{"hidden_act": "squared_relu", "router_score": "softmax", "lr_router": 0.00043, "vocab_size": 16384, "norm": "rmsnorm", "tie_word_embeddings": true, "learning_rate": 0.00169, "train_tokens": 634700000, "dataset": "wikipedia_en"}
Below are experts of layer 7 (counted from 0) of a mixture-of-experts language model. Rows are named router (the router's row for the expert), up (a neuron's input weights, with its number), down (a neuron's output weights, with its number) and show model dimensions 0-223. Each number is 128 + 32 x the weight over its row's rms, rounded and kept within 0 to 255. Numbers have three digits each.
Before each expert's rows: "comes after" lists some tokens at least twice as common just before its tokens as in all text; "comes before" lists some tokens at least twice as common just after its tokens as in all text. This comes from a sample of Wikipedia text that the model never trained on. Tokens count by the router's weight.

# expert 78
comes after: "\n\n", "|", "also", "=", ")", " "
comes before: "\n", "\n\n", "- ", "= ", "See ", "=="
router:145145061084124133072120096083076120124145129122108123184150089087142163110079158120085113139137115075109142091091133212115145143163202112202122164135100058140085167163106169123100075087100088141131155168161119126169096106075115156137131129148210153078103077091091115155137125102137114119117171140114174143137187121111119096155155152095098121102120121107169133118176158125178164197163189149144123140140121068107174094148143046157200152122088124118187142114067157109153149095100163144087129103067083139133063107095160140182125112155097109052107166126148162125079170084037142115126158108150172145107151157153128109112079108115119161144142202146145106106103137084105092086174
up0:095174124097133121112117128171096124138143098122105136156125082118085140129090218140164183060197091144108081120107093099166113130191107147178151111149086180076139160143087094130166090119108072118146184131103094120097122171122171191126087133117098160145095106109177128143143140088154113171094138166088148153188155108170084182120110136140128087164119185136112153058131120088137148107196126122159098112125117163081129152148104147147143157162137127139133138068127151145169205134134084087084152124096138108151121103148119118139178148123115106181145101092132089165100067172072126121076131085173122112122131164129159139046136143122088079073169096086119182109136149117088121153212
down0:125087139129165124074151121109140150159115130040124131116159154164117106119147135127178135182134123115118106048192103107123136089142118136120085132090120147152068195114193143121133123164098165105151167124173112107103144148142162125165127118067088170129127092200156076133158101120172207074151113055131065212113124147152183147144108104165159113090199131138104154082174165110123125158147064198187150139133080168130140151093133083154142112144148146149083128129142081151172098137113132126051117155095126105103083100063138172143138176183068190055125081093101135120138161127115085078090129143162150171143035104187116077158143107153149086105177138060114114076117121103094103168118
up1:122106150090116156099148161131112149121143125168117109134147065136108123107145064185136088124137139106091101145111124116136156156133132138110164186088136114090093150129124101146139145106119105100125134168080115119135112169117131096102143094049128135169092121146135122113127138104086111142128159177138136092084190129100172137071118136102131139115112141147128123173113145134130153217125126173120170088085118094157093101138072130130149101146112108203169099141172176128154175177123095133148195132087091128126152142088127106170122164135135133050108077122137107141098120061021116134126211111156171070093123107096116127158113086149142090096081146168210182094127107106155135161169
down1:159115134143132126165106074128155114124116180149123150076161096149119113101122161137079124110085110148103118124091166123120129106115122158191154151180145141145131119140136130111102134116112158126163161104089202108116070171100138154116125156108141099158120134086124178101176125165080065132145136159166151120113127122110165125111131085125182116101176115159188134183118132106138131159086131082130148095044113139105096153173132100144098135122189103098124128147102116161160097098172150089117105116156067150147147163142117119122142114064202125099220175135091109173179174099135085135067084138127145114140113110113102167125141113141179033088146103014140143137127205153065166126084
up2:199091153122116093140170099093115138089093092147182108116091118090117132174122181096164127103107140105153158168155106124064156042152145126203101135127194167121086173131151133117079098172119134108100104144028176139136202104151148138060073088126101167094119100134100114194144077126183145128143189108157111095104126146158121135118089118104126119141106175130146105103181117174129125070164136142162117162136166154114099137081084129191154107174099088117115148177154155160121098092171118054107219171147143052185118081063148166107200153126095126073113125102137153116127150117104118156133129123094128149103070132142141125143092128143150101141118116125158153164117077118105070118092
down2:159153193136138111109135169140130085114162112134120145096083107130088087058132139070090160112194209137110137114176076075124102142077133118136128132123125143202112121130097182114144120155131141174137157107139153112083130150069137213138142115173136123130123126116062131140131178167140139106134108167069108119184122169069151131165082121119110092134090106179112100187189099184150151149071167076134100162179109174086125134164112107137092176150065119141160134165095067113163112153135140155145080103112157085119149103152096081108107118147172133150123132140113123094091129169096162133171088157187103115115120139177167122114084100143059163184123142146142078131125110182145121088104
up3:128080131112180135114109134131112126139133137172124093164161096147131138104128231162128081113110105138130094099143123107148171103156155108152176069108169125130128114085093184137042159187099146107130153122099147145074175154115126086131190104203092102121186182202154099117125142192146167148019170120112129138081140136153147138146121122114107149137144170147035123089092135103170119169110127126098070146137167113158155132172159190134184149154108049110116179160148149152165111117094133169121125116121095153109123101142200113097150123096105109146110145117214085135184105189113177142185112121135118171157142113122139108146182177112138113070181118144119072130145115092173095101150
down3:187170110134132113137128134123160150166153135200143131142091133129111096107163126121130119088185163147173135079142133094094152147150204151052092115121020070101125083058139119131136165138128155083091043140110107138107131129107117102119156067139112111125115140106129163102087085172175114155142102153140148144116113175139143091115129139168117225076116093212110127184109063099138135123115140175088156120145139106168146142145127178113133075165140072122124111137170117153116146180149143147162132129088053092126119108129161137094163135108175125133077084116107086104127173147084095145138177137135100129090147129165071175154119146118095119136104155158128151121152185147115181119120
up4:122132111071130144110171151184134134134087111103090156119160153130093163086112140085134124122159118112090115163068105140101170097112115099131177093126121157092102152176148105051145150078128162145138078139109118139144112174085147171129155055091106138176165150160168076047085159086113178129092125136131156127107133148151147041100103180097104140141102140134113157073153166095150132120097116121118092159161125089106123122146122138136152105137060157131114185085152067125132171135131116125147126139147042092085135164129087132134118134106119109092128123072106169132152202077138166114143136088123183094167161105133191131107062138084190143091115175136119121145133103164189105074107
down4:112123097103144114122135144143149149202081111157104113132109117190123113035161130117130147202098143143164122140134118180106064122077112104092189156127096131135168112154126121125117146150149096103128064158062120115188101117097068142162115123104090093143128145138144114130108103166148104116133153094153164054119141160111108087148156154122114128111131155107127107144088113104161163144104148171111210109140138139183121117094117192193137173149099164130099111136097102170078126132136127125161145160190173132105122173197114140131095148146114114169115211099131118129146155097186075155136143119150081079155135146199125165092100148163145160131151121182128135136117155183088119193126
up5:140115067112119163130113152120118156135166111152114041087103087120105122137136103174162149142218093110105150095119104148225078167150108120153080059121134121106094075134192146063139137132080122093130071124176106108138146154104130140132137132152197121084176138118071118114091152114175122147136137118155130159099146156137113105111163099095110158118161135142117075109165110106144119151140075140062123082189113135123197123124103112115171065151095114145097182115146148178144226140108133126136174177136097139060097144127132105152107043099168093133168120076158104156100182078139134161108098178127118091157133122112156139094082112135117074146085127104117101152177045152108136105112
down5:106087102120145129119117149115123140108083152116129191173131109070104140095141121190088145085141189137134122141177078099099077180153136117180143075128090123075125108128095181107075148080173103101087123188081125175183157094144105088150117136173127171149119101133113074161104123144087144071155148122122138092119141147146146142044068142138135147093125111132114147159132126195124177100131037148141180130107133128115128143153093120111108167089046120174123130174081105211103137133114086084057063139127177083062117099157146138148194111091063085136116131068163129166114065166154157138164165078086135103105114105061161110152137099133144162169117164115158095091100085144144122090104
up6:087157167128154146104108126108128105147149116116128117141165100131138135156093170204057132119120120112124110144109113121123114129175086076176102060102092064095118189164109158087169119113118126138152184149181123128207120153049097123140171095156080136123072131128105095130151145146162139122162138124099123161080105085115144155190185095123114083171149087171148145196095165103230119092107166139147128109151162105064166151140150144169165136108138063160185161172089110090127146071066156121097172140140142143170104134135159102118180116146068068103064066181173095147120097140123123107080124113100159125157082110156105091157158108122151139084147134122134120154167162147165161145132
down6:177146096094123157169138091160103141147167081122137173094106145123091122126105122114119164123097101142084151092142136160126135180123152145150067129181117223108206155113163125181117151128146094143062164083083098147141159142166161070136098147117099125101144149098147136128151127131207112118139105177132092151159128139088141142080161074159148070139167092116148134167092110106102104144090129198166216124099067154125152116119069096075133105136160144092169058154110072177139139073151108109125173146160147156116157094140081098127053135159175078141167112175133103166139105124129150129116125187116194144119130139125118172118205099161107130165099118085134157118134115123115118148111
up7:134066080063134115085116056113157071074081125149157109120156082179163148149146147114142176165073130108101117164097164108124103175113147122147038172165170108133138081154160101128108130111088120124079122107139124116131124105128154179092101195141123158124114108103130074135135090151103125134130120093096147095127120204162176111143164051161119126088142145078155096120089065108117139115131113120128127132117080119121150124148083094194057081167109103132167138094158130121108152156154068147131096150122105099116193145139183123099165150160139166147110079150111185088153178135117094119121129121095137153058121179108136182145123125123165172117111076142123143157165115104157160147196
down7:144099057081096129152150103112121151099203206162145112128189114126139118138103119163066123165184187190135219109183142130110160071180139136145139106096131119150161136144075099105137104097139142113097073111141174117095123095167171117126112143154065113115128114105171113136136146130213131131150177069106129149103104134147133163104157178113108091139145134124128104116103103089099146129180109097163189131123113184128105097108113101100138192140099144121192084128047138054153149151094173153117176098133105118179137127149167141145163126153136112113107115103109155160149125212087146092111114164162063147118115106177112089124160105153121131094113158082083057041125098104176157154070
up8:089097140109095117129142113078095149102086108112114108107143065129142152107125136128142100163078143086097135100186108140177094199107124187049185201123128144083165052151152161097134131153139094086128093135122098180065176078164075117162141131096168138116068088100172111143163152218178141114145145139155139129123137123123113115139144173100131096137138197159124101113180156195167087128086183092137100158093136113121187109119096121112150114096141130161105111121117127124102135119100178174106144133084136095158137123096156113104095132088129169147117141202148174119179118141150131131169144097147143129125107078092151124150121106177121109148124168158119094068109143143115144116109
down8:112180120142159098173135049155126143095141154138110117097135146087120143105142150098137109116068203131148122129123164154094136099170156081107122134074070115139108059084095119150080173129088150172130113149118155196230175149115111118063123202137126132135147188107154085061171106137133110194107200151110097138097149122120147085176100089109159129157142155133093082092118102082137151134178139177111128112129122169119107093131182134089104188096077187143140157168138146139151092097119119102133105128186142160178114117133124138154090105133149120180168110143061088083187088181146130116158122122126137134138141149095130155146166156184089117103137093105066168150168130117192112150183
up9:054138152099131142135130080091131146095131132188143114150100123117172222121084168155122185194099145106171180130126158110138144132185159139211158122115080138146118122164121126152112109117136140096092113102107112089190130109141173130119101103130124143057150139106154138132146183135134105075135109169151118126161122098070062149158067132084200136104114124127110131094172105090184159143146150162103150112184128150163149150120088209119138052122134228118152149165138174090088111094102114137143149108045120177138169134108139132131131047137125060090157156177128099138130110148167150174111120064155131099106137146099140111110101099157079114172167159132125089134128105141158166154152
down9:143181127119117151143149093142141161206108127083110087139087152102127124094115183127107124126155103161158185175046104101211123118128204084112146124092113112081181113089132126135100168116189148170136132104129151114157169109129152099060138190126179125142117147121115137107060125164188087071133147119105189095095142121145158125082139114139105171106129097130113134132121127100198143058082112130114144096175122137139171060141127119132127114123059069139159140090126152147140125082157116070150107086143157096089157136173054082133130115181055071209116140122123106123112111124162157125138083131126131124108120106156097145136133130097145158123100177141140106086122197066120066113103
up10:091144102085142125086111138161126111137131181177061132115160112164156195158101121137111125118083137088116139098136084119140125150174137096108209145151102132117175116118132157112141176072141122065153132084141115099077083094099096136132123174101178117127077142093146100078138103085140108114062151177102132134157165096126119100054105126083119101062141095159159180093120102118149123179140107116135143129128146115154163119079107121151167138127052096083140156161138084168137075131141126193156156161068130097107170116120107164103092101139123215113142158104199163152186182135138150144170094092155111142107079173164123137102167144152156171177146193147128105125142105117124133207139
down10:088126126090149076119160178087130117123105144111071183124136181126070121150128151119192091152099143188156153147113141063049124159104153169105127118142106109148169143160134129136136126159131127139109114162175112201143051153102171167116086149158073150125170118134093122079142066137178166121116130076147086177093142173082141102108108078132119134165145152158135101171099184102151164108119089083139153101139130122122118117138151117208088202122118121157147138139125147067207108067124185158058122064088151105080084109140146131145134180117195126083135128102118130135172086048135208081167120096122116174172103104142136152090098090067093096187159098102151076215138155150167109100146
up11:088116175134139120061179098108155140108081159073149131108126144120096115105140109156087101111180150137057128192086124158146124068086065149142127132109147114182129146103108070114191147117107112048134091118119138027164091184136100098077113074137197117175157130098178113072144084089090140130116096218106142095110119064167099117083132144108083161161144090114127150116136141098203160153183070134083153152084133150084111101085152105133154108097108095167092112108165114172139084127124163137133113124178192053121112097061182093148138096130135076111203161141090150119153123109112101108175134126151102132086111155112146132156076156138149109072133163119101102070123131170138127089097
down11:106119091127132124147069168188182130151147176106109178094086095091128108145119055075154133145130180187066132153118173156184128141149095068139129169135101138104153160087119180122135150127088197094094173081178092128124111098125094089135105090123137118140163142109109119155081034147104105140090054146135087136064119154169167123190084151092102103114096109154186081152147177128118150118115046093124193131154102129166136065146096106071110126082149147151128133176064126160139126078129122153143101082126104187138154154054101113127124104128187146135122161161162133181090168134171165114161164136155154107107127198128125133143126154119085160131127131178141109161117103140163093127115
up12:131165145085091139099083116082141132097158078179094176149070121124108129135092116122079125193108196148099082091102158140133168128108153189108135106126128152099127125162100094152081108133144156126106165121114140113130160099056142135114108172126112101107117075097072131134152127143138131190083105124154127070117076145147126118121124104119133099068108142088072112144150111134139126096107176141101087118114149110111135180100104117183165155124157148165190016155090109112147148124100151107115121134146083158090166148099128120174138176136125140182149081109182167127082122123097145023196063135102159141120092064163099113058105109178124105119137117143113123135114098149120105136130
down12:155209158152119150052164120131070074161081126162173111073125146103130129176154077139123138157155173116198085117172075114157083132109111199182096115127108171167081152139075063156128127147146116093155122139118121146182107157128145141150068067050149112189070114116132106092115174135145078111154151089120112104096154127146097165133194127139095149083106127104110170124163101094205145109130160152124141160120110146124090085144150182118096091175143073120060105132111149116165111114086145102155133113126151121141178140173108142123118127149126135101137091131130098108141130125113085113104118075199071144085105142170144108143125145174116124175147145080142102088088196111101106129133
up13:123141133098053173086126141090097124086157078132114096097128118117097127119082113209102139124074083146162079138087153085129123183104122126164111105103167117118108121150124125081125098141089194178141105047152097155143152103090143130142092143115088181117144109053088149141123152132113144132096107111096083117129111141077163092119183097091092168153105159184097092148139131123113163076165146142179149076088146099183179174183119136135110165167115167147120120138124182108148106129126068141121171136162092079128066129126146115063078093119158150128133098154187171145125122174117163100188141113106163147097144123140127080141155150125054187125155122158147099152163231150104170139162
down13:155145161147163127161145129129091158132147135176157161152090165090151181092116114101115089177168102117135141152100124122189139160149106135120044136148179158127099075172123113128114114158107130094111110189114133091122090140190124090221146153103051090096116142146136168099124076114166147142160120139092132176120087152173150170168114068095094098141108112086095096099076129100223084108089137116134129105088159112136122172131138126118108071142136087091201132176106113157086177184095145079118089095084144100105172126091209087157186145146142101150136091091126136069077154106095083120150171096096108136174120175140146190182132124152148103105141229163147076128125169135097149120152
up14:036100074072106128110174121115117147098116092150139161103143103115161121137141160156116142166111118149103088051176151139093071138165158118129138131207132124115142135081149107104095127149066089117156134137126091072154106148111198150125178178133137069096072089100108099107161187146106148148109101197100069149105226163085162131081175156114150098084087141135141172124072163072194166150112115125095140069131092138104112111093113079129198101190125152107191135132120122100122103151069096125122135128123146128127126129079076085118143127188149167110179166119120139066122152177114124190118120160134160181113126172119097142121079196179102116143111111152106102126151106057173109110158
down14:126173131134119131200168123101169151130145124110125130137101155127086038140101131151078177079152133086132182106222118150201146153151087121178123134104140117168147144158112162039148206168111134168105141156120114169128175162109142113147057119126115180135128103132105159130154114070120167121172112212122087140123099188096132101095061081139113137196108171079111119128088198138154118138117120113156115149106138115091110096138105144166101111075140113115115165081175120117080147153208102145132108137077185147126114087072100198120114147101099120097122122172118117114134123109118156063159093156109103133148155142135113072178146171133098117155122172133056078111130086118096119186134
up15:053163112095127166101215052134118129102088127111124137148121139092104161161106139147136171102095140080123109133117135096138097095141173131089110142178108137173115112114117141101081147132123107103154126130116078136145123167149099150094142163135137128097108118137128120164154145152068095165184145145092141144132111120127083044195180107127166134128110131136149107187172074170137115150092141092054148057114112144131099122115115072173166135118148183062113136143105176157171156160144099082101083131093166130186136158187136160142141119107148142132121124166114097101118120125110141123088131149112162141123128130117169134084108110112175084183131105110131131140102117157132174115156
down15:162113166116190221154099147124077133036118099061150119128137101096102122078097128170144133156096112127126161103093180093140151130090125136130128140111127087203133064154129133115122124148116116122112164124126137159120109127127164150160109140124153114168122112094009073177121094127143113116127088106058143147107135122086079128155122061119144121077169134102110149136133111072141151153125106086088132180084133064126122087152105105188114149159053217148120108082189153155133064098055103164146067112084154119160150063068174145138123127128150125157149076118148078109063097103144109102127139162086117153090125114178113020122154123146110115122101109131093125115072142156129115114134
up16:154086109095152124123122100101165150138130117135129097145100110128127170113060172093132153136101112091127165139112119081135169136122123254206140068127138144111125132140155148080088109169097130154138116119098046125135113137104098144113109126104147146106078147100127105173144111187122131156140184102215154179096137122162085137095197090125158125136102149088136072201150145114114125166103152127158141090133119139083162086124142121120122113134176138147150118141134104171120162123092119093140120189127082170113084102147163159168202117090100159079146117091127077128138178150096166125116097106176177126119151131135119094114077181129158111170080152179155098126117115152128033117074
down16:096155145166097071110182102155114126126117155132136090150074098160064104149094084143153159150149158074138095167135155156124099153131180134130147141116059125125084044032147133150117147105107095118174121151077105122084094181093122129144101159105118152119080111125137103152136129144079149185161113192128119133141103147201074155188228117104162132128114140130107099080118152112088111120125142091123140119168163139127126127111164161080119127165105133168115142120094154189131143160140149157127180128112174168134145108150132130119119172146122117129080110123129176104108121065135163152098111136164127140133120130123183112175170174166132164156128156096123139118062131182124153116132
up17:114109092070099100108121057155131095105149104112097080199115103061104100073099116111128178134152125166140169094146116093162102104063182170157080076142151098147119135190109100145171081138085140130173095113179182150154131136091124178137152098115173140121157105076128127166100118189153146086141208161130140132161133120138126134138069134127156109115151149102066135109125108167131149097122117072159121061173125140138084126086128129123199115118069121189079149102156096153130106094128176097162091142113160130154183113088097113136093121183094183131152101098080116132146184143117079124129093173173130155164111064142165095101041125162171082156106164170129143092195157093100147189181
down17:123128140136097141091103129127102191103186081117108169203183108114096134114177151156134115126062132112163145158077112128102057115147151125142118133158175122145161157124150141127162156111197140158090129071176137075121159107156090129109166110130117101125145092100171151116110111135094203089083081145040087100135182054143147129123140168161133117120108141072189163117109089111137163136144119128159120128119120142176072049172145121145084135141106137153149156164176126056125113118075118131140120115173179118116077142131145114126161128164096109153149107167128139173131108169138130055161133156123145157099169158109161155162140088153191174076140147133130139122077105097140052110186
up18:128179150103169125124144175125117107091140084152065053153149154138134180120146147119176125082127136160078179147123106139169200165170181153139106153114131100093104134140121123097118101097138111175085195137102137174146123154132174122140118142197140120149138135176064101108195159121132106177151216068136113070128077145158157097114098164094170158132157139146115178162097090153117120119213130184205097108125138119117114124091088134150157077093134144109127129166111188133142141096157148181175138164098107110118096114166158113123160151104146126174093121127143159115149129125129096129126134137155078135130113130122118129094089107107162118190121181181085117081143158161120095081181
down18:134108141105119129122119140090114116134123089106123080112108112100099067058109148118154099042066168111148120092070144132134105130146145132104106117181142091110174139153110148112114092085058160147146160111065091129119087136162134131095133111148122169171106141135103115122138120151155111128167071099208122101108155116124114135180143148124049128153223136147112197083141119151130196089123142134067114169101175107107101127137091119149126111137142175128185138177054163177107146147106087176160145129079123123116123145112061101107162148147105043095129143158139111121089118106157117088160066144128107099140117144096110143134084159168161210117098120170150086126112120146131150118128
up19:160105127135119129131084148098128141123171115145082148110085108087142119135125149149029127084157159107115078099120163187125157134169097142126147052080127142078180105190187137173125154078114140123179187134154147165156138155070095088137113191172077125143147119100096138133160172107148178189094155153124134177147153105163130145147149110145116147179124150135218214107124139103060150147091111178230128108113097148128147105161090100144164108121119106138170200067129111150084138111187191157105145155113120155130079134155140155126157077163152088088142100096168154149171142175083103103158084173053084242083128170135175116143076101077095139059121126130116133143140062124081138101131
down19:119128150130121125117167109098119089153123107126141162111189132141080126142140117154132178095075104099094190114113128093140126129135061147127170206137140033070155086143149127162147099074159162179132161104185128097117062127138124196139113131101120115090144108161154139141172170106147098148109163082138175227098194142160141128157148123161141163132106128044127119135191126105191117125113147152191112097153109086169137114186139147069128165122133092172148108128127137071093146140160144118140098119160141178120158056113096159131181143116089116190105113187085128087175150120156133161130138089072129142097156117102177101080117077016122107099124160116142223151131088157173141122174
up20:099151184134085171124136087126080190143102088158114058189183179060169156120120080169132081200163111106134161126066101105099095132041110179107116158123132082134148122124108091116096137151127072113145174158216145153100174142120128145151079103177201141154088120146121108146142150071127123162087128099156100111175157170062153096117099129138145104150099170090162240133159128151157134130138160108161124114146137193142174132082114070123127172142143132103170151096132075143165137120152162133183149073137155085117108096123125158123143144179153128128107129205137111129121120142174143108123136103098108164081128124085166135182116115113107117113102149103129151127109086161129133199120
down20:139104140097170125151205172143163115091150200115123141149162110148123139179153141147114102118138166143139113162089125110105170153140118140108178116143089145115087120121153056141107136116127106069135129093112128113111108143180208134121115158111149110124134126092164190168092100143121141124132124103134115199133131140223145124150129119107112090099116170105107190123118114149118161176134081166116125111214078143084140108176185134104151116118133102106125091134108141065088142122152112175130146131124094149065115165084081132201159120135125138134108124087097166123112110207093129136148126167105081113113125141092190112143138113086155128152109110105157133194185062134120115142101
up21:131156116152119117181108134079136133129150159070169101178144133100141097127128112136170127173195162124123127103161079140077165227142127080170183115120146129120088076142135127104126175113158104146127157140150133104086116123208129196097148106055119085112102106090122146126165119158138171142092125153140153093156166127125106141150090075106108122132097158128109066093112121136139110128177137070045120112147100127166107140093069119141190131134084151110192153134106157161115149128172146178142124121110137133101148071069133132111132146112099131158120165134178121147177174118128100105085139131175137176111217078087117163104132149158158122143144112095134169092149190158064155108122
down21:104123094126166099058146110204149166120147177133163099166172159131146138134076106103141166132140098115085057126120156135155111105102102108191110108120137120130091141105146082126129144096087150163164146122067179155136119139090156155108089063139131149103115145094119134153139117130162137143108179094112115129141111121131147100152151076195133127157109139120147205122132147152152116077069055128148068178096085080101103071101075164182102077099120169146058112103170098124136114172171156087106121139131128181121098114162108156127105120081135159134084101133107086148098137171164106133150151175185196086112036124109120154110114123164117144139171159130127143148113124083131110179139
up22:074133156103133152085137141150155160100139149105106172155106117103160091098162098129172110174143134150109049120129145133140082066068108114117126145128111108144113141149142148096109114090124151103117145128171193153118080131099111143147211164107136100090123083135175091059172170151082164138137102206080129188123156112081109114122133141119118097123124132103163079111155126118135123140208127122101108098102110113142137162105059116146147124162138114079124162095146087142115146136090116149131122120093137134111150070169120124123136072131077196155175112171108128041129143184124116111081131146177179082135077117148144076183086159142174133180144094178105138098165102106110082115127
down22:143081119139108106109105140130109133142128128068102211143153164114072107108110074130099125109096092130087125184160108176136076068109110140107139143204172122127093102121119123139200076210168160091111186063115150164070157063108140183088072141135128139076132133155097133132083139158098155068100143120091160111041086159102139114115096091168134099126117153165144136100133064093156095085103118076128151136227111148111146131133174128078107144152163172140162184084120145127062141128137104150145130110121111147108123162116083132127144098144140114125205141137108137114118073146167116190139109195095127124122104095141134086135064082148127117072078155128087139126154131133146146151104
up23:102120094164176161170121081118089133127144104167135090139124112114113087148111122175148123139078119168112149103123179135146131111132133108183130133105090103133131120157109160131134144166168101115089171159131166105167134094118135075125114140129229084100139140125121102142167145155120151147098181165123150134170081112125085127127170119160174151145123113149108122199104080133136141180103045159134147149162125111211137078155206139097102089134078071127136118210114091057099082122123162121127089132135115109140157116125076082132134136152142151145134115099154129126064140187027158115112146089097171059126157109143121125102099124112119111153145100135081149117161094127155116022129
down23:142179160069110145213155175081121110121175116013126085074107127126115167069127158088133088059109063125106074123071143159116094169119125167148154170125180100130154143121160102141126180110112101110136114114094115136104143200114144107092129149108172143161108069206182132130186112121081116034147094149157107070182125113082171107108165127129111141169102117123108205155155113117107131148069113145069129090094105081157156119115101132163117189092098090137154103179108158118146152137186116146180091180138095126082094127100160161081114104154223173139126109165167137134125130094203092143116114133110176176145088087094210142137124116095124119064106118163114125169116101101171167131143
up24:140101110070154130117151135146124145120102111156131084137115076083000153089200178131148121101123155112113066122079193146172088097180156098198105133123100150134115166117158046141123111132177147134138204096080111128135106110068184143128096176150142124144134152108139119115138134119169141187093085152154194165107057162137108125197163136098085155092153123121139156141130152122156119180151173102125139177138131100128130093122164129145116147147108129095133122095145080149170114074085195106056154145111129146078111131164181084200084135134111125117093170050167135123126098112136187110138146095107118060138196196179094174131121121129096142117136104147148166147138102137128154086143
down24:127093175124121124113154133160083146117099132116091046163157141121139151125142146109158144120163086154092096109180100114136151160135122117178110137114118125118142181161136153122105179113081152079116148108117127134130119171143094120086151135103111082075099131135159087161116126109134110137130126162122108105126168126125198117094143111170105120126105089108077106112160111121129165194123147116139132147099118135127127163140073110111172130086115156099130098137103183107081186160123096157161164100190161137106157184125080180154099076058163112116140141046160183200110163130122118086094139153140130161155118084070120084129178137139106106152178134106104133114061154088146159201143
up25:088133152111148119101132148166149142091176120125103132097081108079147127141160125119125149166109114082137134122120144170077079075118067117188097158108125115074078131080108110157110086158132183122069196103129094153118123127101138197151177134119144138126048071162103166125170127120142108112147153078093187094191149078052090112143179169160111132072111162135152121087169156107221176172118126121159170151086093122132169170084140146092104167112104112100165109124179124180071104055078188101134128079120183082124091121115104075064107101145120093073098133162086141147142134145125128101129109101136146103124147153096093071114130155119081110150089139125159170109096115129145102143103
down25:124149197105091123130145095147138096118141117110121124142188065115138096165123116145165146072114155130099168075164152141137157150146139135115136081145065142073168105147118141156149118089144147130152100104122111176123169120147152130100160177127103148180133095151205096119156130067112147140098130132178108133178105161155151180206080152164112154130151165187168069125093139134126142151109144161124100073173076112132099148130167168123118104129109104110243092087148126091133108141072108157134080171186110109091149105083156084139200103074155172113059175136111113158159106124128127146061149090145141057119094144143133141155076141092082120197111188095126148114121163166110138100144
up26:132172126112162149114160144112093129126139129084129030161131138103121104142124138098160118109128109114123183112158181120119135126167101100167117128128160152070140101111083141157134112166179159112104086148171144105085160084091077072111176101141178133155154137152100170114111117172100103111118160110174158148122057106102042124130142164070139207087107119121132163119135123143139135142186093165138123152079131100094120175113140138128113100179085147102110119169146184129141105131124085172141123101093146123163053165162140104117182101129114125092108114182094120170139058144153118129193166142158124141134111152170095097065123127136129153120151187157118116133136109120188119107118
down26:125131089154129127085119114125057126170100157090123159104198124131173114087102100081178085134146145126112130090120157091113126139135129111171143151139178123148150135090064140115087125076103153139107162145158105147134156056107166126152085103158087111131111183163153144110200175106119135120136136092145129126148135142149174122133105125184140161119162120088141132087147087143091118149104132137174158087119166079130107084156180061163135146136108181175147098113110122120139108166127122141088135140074072078140159166179122104204110074130097074059117099153084152143131160055088132147142173163139127149169175125151124137175161089146136083124172120171123144117116139126093101103070
up27:114096061128134099134107151128102110144145067153115063160151079092156205134121169113119114113126138101184122098128119118069135109197128142094106096119099143146083085159120069162040075103094173152160159099122188088123143127124080104077157171109166157133144055135087086155132077120114127150155156164144094101118131131089156150119159174103110135148116157129153100126142147072173144143133155111175182113145054130120162150130139090090125158103030134140144184124078069152179164069103116101162087147103118089147094098132119078174135150166192148105100083156139130079107139079120164112048165136119142119103222089114152118133165116118145207110120108137144122129070115102161136138129
down27:157116161129130144106154126107146087083101097078136143162133150086160098166145133157088098101129166136094100072151158139155103146133175123171134089097082146128107126143059100129171149104098143147121156174152097144105156191057064115120179116083122077105163162168160139122173098115190140121065143151100174091137118148113151123096072162120147094097097204107087082181113232116163078121066119099098075073143089081118057129120061145114139118156102115097109106106119112052100221110100091103163126128135090149101158143139117115059152169087132144141134100182115168130188187145117073118163116170159135131111140133147080096185080176098147133119081168170168105162190147158195156126061
up28:169116103116116134146156148094135129118108140158110097242070140142150098145064106132111141103083118140168170136125103093101130127180144118184101141090141091149107125171118143130053174108132122179133151050061104144169076165137133107137133115148130080147085111134175060139166085142144138158148196146116138131178130120145128121148133120151138132128089141162033124210143138116161140157149161147177141146140135092116083136182105145150177132110124086075170110127093141129136067120147200110156190144127174103131134140117126146146143138118139142171103081112052098120201122137121131159158148090126071147137086183152182131104120129101131143128118148140096188118115101125115139133151
down28:132127170117118150182113102157084065115178098141099124133134100166154134160084126122133101169129131097113087124107077114144108132072132138131162111112189159148113066099145121185128154127080129094128140116137166113095117143163162179189158105096118099086198142107125098137084127098134111123121164145209099129064145129144155081105142102133105142178146100111167104097104104144145103163100185103149131104102112074158054136047103137125113090193187110173128127142103133141137116074196114106194158059145164161156193089080112133128115093140102150120141147155175143096154127151135146130082094170164194125160131099123099186148199172111146130160158030081114165121145121189158131146163
up29:102159146106109155157091100088130146125114121139163159101136142112092126141153200117109094130120147199128154097126186152130204121148122062065056162127104056122140140092120123163149117136115141136162142143135140133184147098114115149140059135162115185149129114141158149139169081149110129109138096165128123079113117099053160115105167158128100100144083104189117141170135111131178136086150178130179084113094227116128127159049138150142115124123143116199132137107185106122129158112138116100110152086152132152115138174121149115076117152135165134130139156122103160126074095056034088123153145131099171133160186107118088123142120050139091130149134100110120093028186176127034120082106
down29:098140186114135113120173149151120169142127114146164124123136157106098096073092135083151128169119190156114087158166091155163082130133033028157099174107075126138117085151134087125109164122152159206078114103130093152068126098153097132112087105117091129142130171122074131167119152157136183156124094119098105100141063162120178123115091132120138121137120130108110153123107115141116135125123150140119082122121151135109107176142137194139088128079149061136174141137196139143090156149178134185115121107140104104128140107120160116091088129143077141116144068201118130143137137105135084134159085149108110122205100106124120115116084120119071140101150144150093141101131167101139150107208
up30:125115154119137148083093115060107173108139122165207147131143039124115131149090147128101134080156191080140173157095134145135159074191122111156161161179120101113143131128146097097107092175149231162125147113091079141164155182155133119093109153186122129125117154162144133131161133101092112137132106126085165160077100152078116114081054115162136160135102131081097113183163091116123166168088126147152087134117132120145148092202130130096125132186128091202196110130149108140159150138126117185119110150173149102113129082170131142172117172141123056154182122075081117140123126176093139158104200157134134162131163192110095125113160147114058155152138145097126164057156126072111143064107
down30:118124130064140114111200101148115174166195131137150194106151149114131126106101107127201069185104162146137169191115133106106097166153106113131112122182072166132105120144173122090146157095089134133135186147154133136119165096122072097163201117078160059135138114103151139110062099140145112133155068178102171085138152111128128097101146114139178106126116091145097131090138112122209155130132202117086121122130077155152095066162136164148172145211143130168117093082136144151122107144132117121115154060094107095179129168127153098116076117221126167104106130145120132150051123143177155131115117175117127135105144119170128111126089144115163164158119095160158127174143156126158166162094